config.yaml
activation: "squared_relu"
moe_layers: [3, 4, 5, 6, 7, 8, 9]
balance_bias: true
lr_router: 0.000629
dataset: "wikipedia_en"
Below are experts of layer 5 (counted from 0) of a mixture-of-experts language model. Rows are named router (the router's row for the expert), up (a neuron's input weights, with its number) and show model dimensions 0-127. Each number is 128 + 32 x the weight over its row's rms, rounded and kept within 0 to 255. Numbers have three digits each.
After each expert's rows: a language model's description of what the expert responds to. This comes from a sample of Wikipedia text that the model never trained on.

# expert 55
router:167139128137116128151149147144157085166174163090096104067197131121108061132118128184095153120117140171095133122097157117164122122142110092124114173104108106165102129097143102073174135117170184175106165104093168114101030145121171143120159158072134096212124196185137164146182161079153158132109115098129126131144060165144146120119178153114164105132164159168116191099165143120158094110064
up0:133143190135128153121167180145063103113127188163125106158150148125153138098071094140130191117128132142108106111167144104142185126156156104121167106124131059081108087130092157102131134142166093156114109099136121126080097143209139115149069220139138134197131159128110158122053150105102150060107131145100103134183139109166122087135147114159174117100124136124069090100082087150157136099122
It responds to: Foreign name beginnings. Opening syllable pieces of South Asian, Arabic and other non-English personal names, e.g. Vir, Gur, Bh, Kar, An.

# expert 3
router:116140140188093106106103179157153117138126174086099073097156098101070092120122113214139166141112122160122128160117149094157067161137127055084122136138153142172091132123118128095131102175162130162128156123160122130159094129054146130109146162119137096187154178161184103087102158119071175172114095102110107132140053134113189103133158154143184126125112131088125119074126088127140086121127
up1:100105160143119187185074140133156112145097123102046166101123120089147124203110120198120129121182129220099115117177109121169089107144114047181111146144129107128102153158124072115117133146044135113138108114163201104112111156108116089129186108143126112100121177134134115094082113120119088140137110110081102143065108148138136135091161155140116124138131071163146082109146137143105152143161
It responds to: Romance/foreign word middles. Inner pieces of foreign, mostly Spanish, Italian or French names and words, plus Asian script characters, e.g. Gianfranco, Valparaiso, Nacionalista.

# expert 8
router:130142160123141119172097174154130140159194180112046096095164134092123107134112101148103174181144124122122125164086099100188068165097138048135077160147116132199102126129140134073174080153095148116138140139135206107120154205152121134090181180158132077136103162166130124111138166160142135126152101160085092113109097152150119126110132172126092119132113135102109163068118175080101082126144
up1:102121098168134109151119128129106192111086171120076096062166153065159178149130097145124143134089159089111148120068142132134130119096157126128112160115122142189105074116145166096143114159127173080134152138086209116108113127143112140156124139156123079099149148080187132101123211128171120087106136122179089139140121154093144082136107155087153117120126173121155147135162166127093177127075
It responds to: Mid-word name fragments. Inner word pieces of European, often Germanic or Scandinavian, surnames and place names, such as Gi-ess-en, Lind, Berg, ér.

# expert 32
router:116125087109101139154125183162139113133146192067104101116119152140113101159081152123119103101074140133083156159115097125147090142097114076125131170164157109155075096147108073121126116141111191124062125093154117137167119159064152110127120163103165093156145187205156111121112183103124220116129132123132102104154106164138128078175111118112109151092154127164125136151134110109140101106174
up0:137109113163131162135138122110156084148125154164125160102143076132094122135123146148177141138103160069130149042133079149128149153143113142125127152145126139173098109114138105182144140125157065190053124085173106130162128172083119111086161156183151146184163145141128110172095200099136136074131137060196141167147046103174077116168107124173155053068160115088166100142159100111172138133143
It responds to: List separators and objects. Semicolons in racing results and award lists, plus ISBN and articles starting objects after verbs like won, received, released.

# expert 13
router:140135137117126127155087183178129142175173126112066098104168133100135107150074095144095094163181151165099118141056110106167121129097106122082100130096138091208089103171143105104200090166134177155126137118139125150100103171137138082126147146114117075137125137170153152084156165059076197128153051073070151064157131144136148122099143137133108101078158158190093136088150108132118076131098
up1:134135147169161110066147171171120128149085139081185086127117118121064137130147097110092162121150116125138088152178131076161168166113111137108155187173088113118133161119113101104152118118133147189079155098105138093164114117158090084171109123116128161092182137160136133154165113128107185114152093047115130088091033138090185139108187123113111129152092073113115091129076174116131150140140
It responds to: Preposition "in". Mostly "in" or "In" before places, years, fields of study or "the", e.g. degree in economics, in 2005.

# expert 53
router:117115120123143090153175155142137177103152185053133112134167153084087135129136127154161154153146128173104154164120138082108099142108109113149163140152174135135089123154139135121090155141116133134154129119155130160113094202106144115137148158096134079150155113166203126134142113116125194177126112100056058090118143170111124109131163105165160175110162113108063115103127107095120042055111
up0:055137129128126126167076136127154082136162157102127144138176159144121137052094118132130106216135108120114116198129121125116122113131088086115142147108105117175144161126137075095153133066171096050164138134149116172178166178118119108061142101155145114127111155173112105159183160149070075143134115124204120169160069143135168152134149150140102151131143099208098106160102120112167071174128
It responds to: Nationality and group modifiers. Adjectives or name parts naming a nation, religion, color or organization before a noun, such as Jewish, Black, Turkish, Union, Red.

# expert 43
router:184157105096115061132117166135159115139153161050069116121128167146106077160079172153145167100109137138127177094130119112132117205155125054148084062144152129154090094063152161121107157097111135140143111126137119104151120173140153129117189181102133095154127099165125146125146115133111225130100091059091084143087123184157132132139115087078122110134176112098119134027129112131143093104149
up0:142123089137138093120135108147128107111084185114146107142128171215122122132127115072166161121087152059075079098174153129091136103153129097101170155093163139140111114162069119141094082074158153143136059150180080074129123125143083104172164083140083091140113114097103141163146154087097120083079089103152121157121078164106194100097132110121073136107104156124084104130107124156111048098120
It responds to: Country and state names. Country, state and city names completing a location, often after a comma or "New"/"United", e.g. France, Texas, States.

# expert 59
router:142132111112117099179115142148151087166109170102083130078121158109138059114142171155139172124147155155112144122084074080122098148135152052147152163113134129158096086135128149072163100149139170129124114015140196126171083130095147146131136140077124127170093170148172162110154144107106169068111121139134091107102113138160151154102141156136124183126184149119148143117153163100109084123139
up1:124174089093117121181109125086153112128078099149113111152187186161118104094137085137124155107170154114148127101166118156200124129077125083083137108081163172162124147120097166110111078186114148077113106080154117104126130153142153169086112066123095131171132135125157156174103115158093107138088161105129141114119074211099077052156037130086128169140155196154123149144165135126144092170151
It responds to: Possessive pronouns. Possessive and personal pronouns referring to people or groups, mostly his, their, its, her, often before role, way, own, father.

# expert 19
router:125092130119141108133139146165127139138164196064093097115195168105137086155125148251138125150140166135067170153080136117164130189134161097143164138093107094158116111117115151078147123164082145175149159083143105143131136154138136132101157191105125129153113156143190155139133134131091140142111070137105070098105079131148116100117170124131196101122091137170069181087119168116151113093157
up0:080086111090132129103146103155118130101102136108138143154188145157050106161144120166125161152084100089153152117084099105144103089143128156107088116115093081113080167177085138106138123113089140117134089098066096173052137136111110132048137147156115146180111164164170142176156135156119135080176107150126053066070120099125102156074116089104149138118105109125115139129102165129076089114144
It responds to: Place-name beginnings. First word or piece of multi-word place and institution names, e.g. San, Los, Fort, Santa, New, Mount.

# expert 38
router:118137155093150107139100135129201161188133168107099131127133119136074093118157133195151113160157139162093145148113163134151097147070110127102059097114115115123120092137144109085148079121135153139146147090144171169102100189154091115083179167123127099172136106136134156132158145110083163170133111163075158087164101190175173118130120111116146124096175130149115136048121183114136037153099
up0:156127160179134106114068138194139069178082104110160157148130123104063129115102139149131121129156134129146151156154112112144101184123106140133135124161137128136144144109122153126181146122116174149076174057110149138205137155090141128120163163176154168102166141100111073099155158129147175065141146116105105112126103156194165114175128158127121141166222161178115137036143171110105100150168
It responds to: Locational and linking prepositions. Prepositions linking nouns or places, especially of, in, on, between, across, near, often after names like University or Department.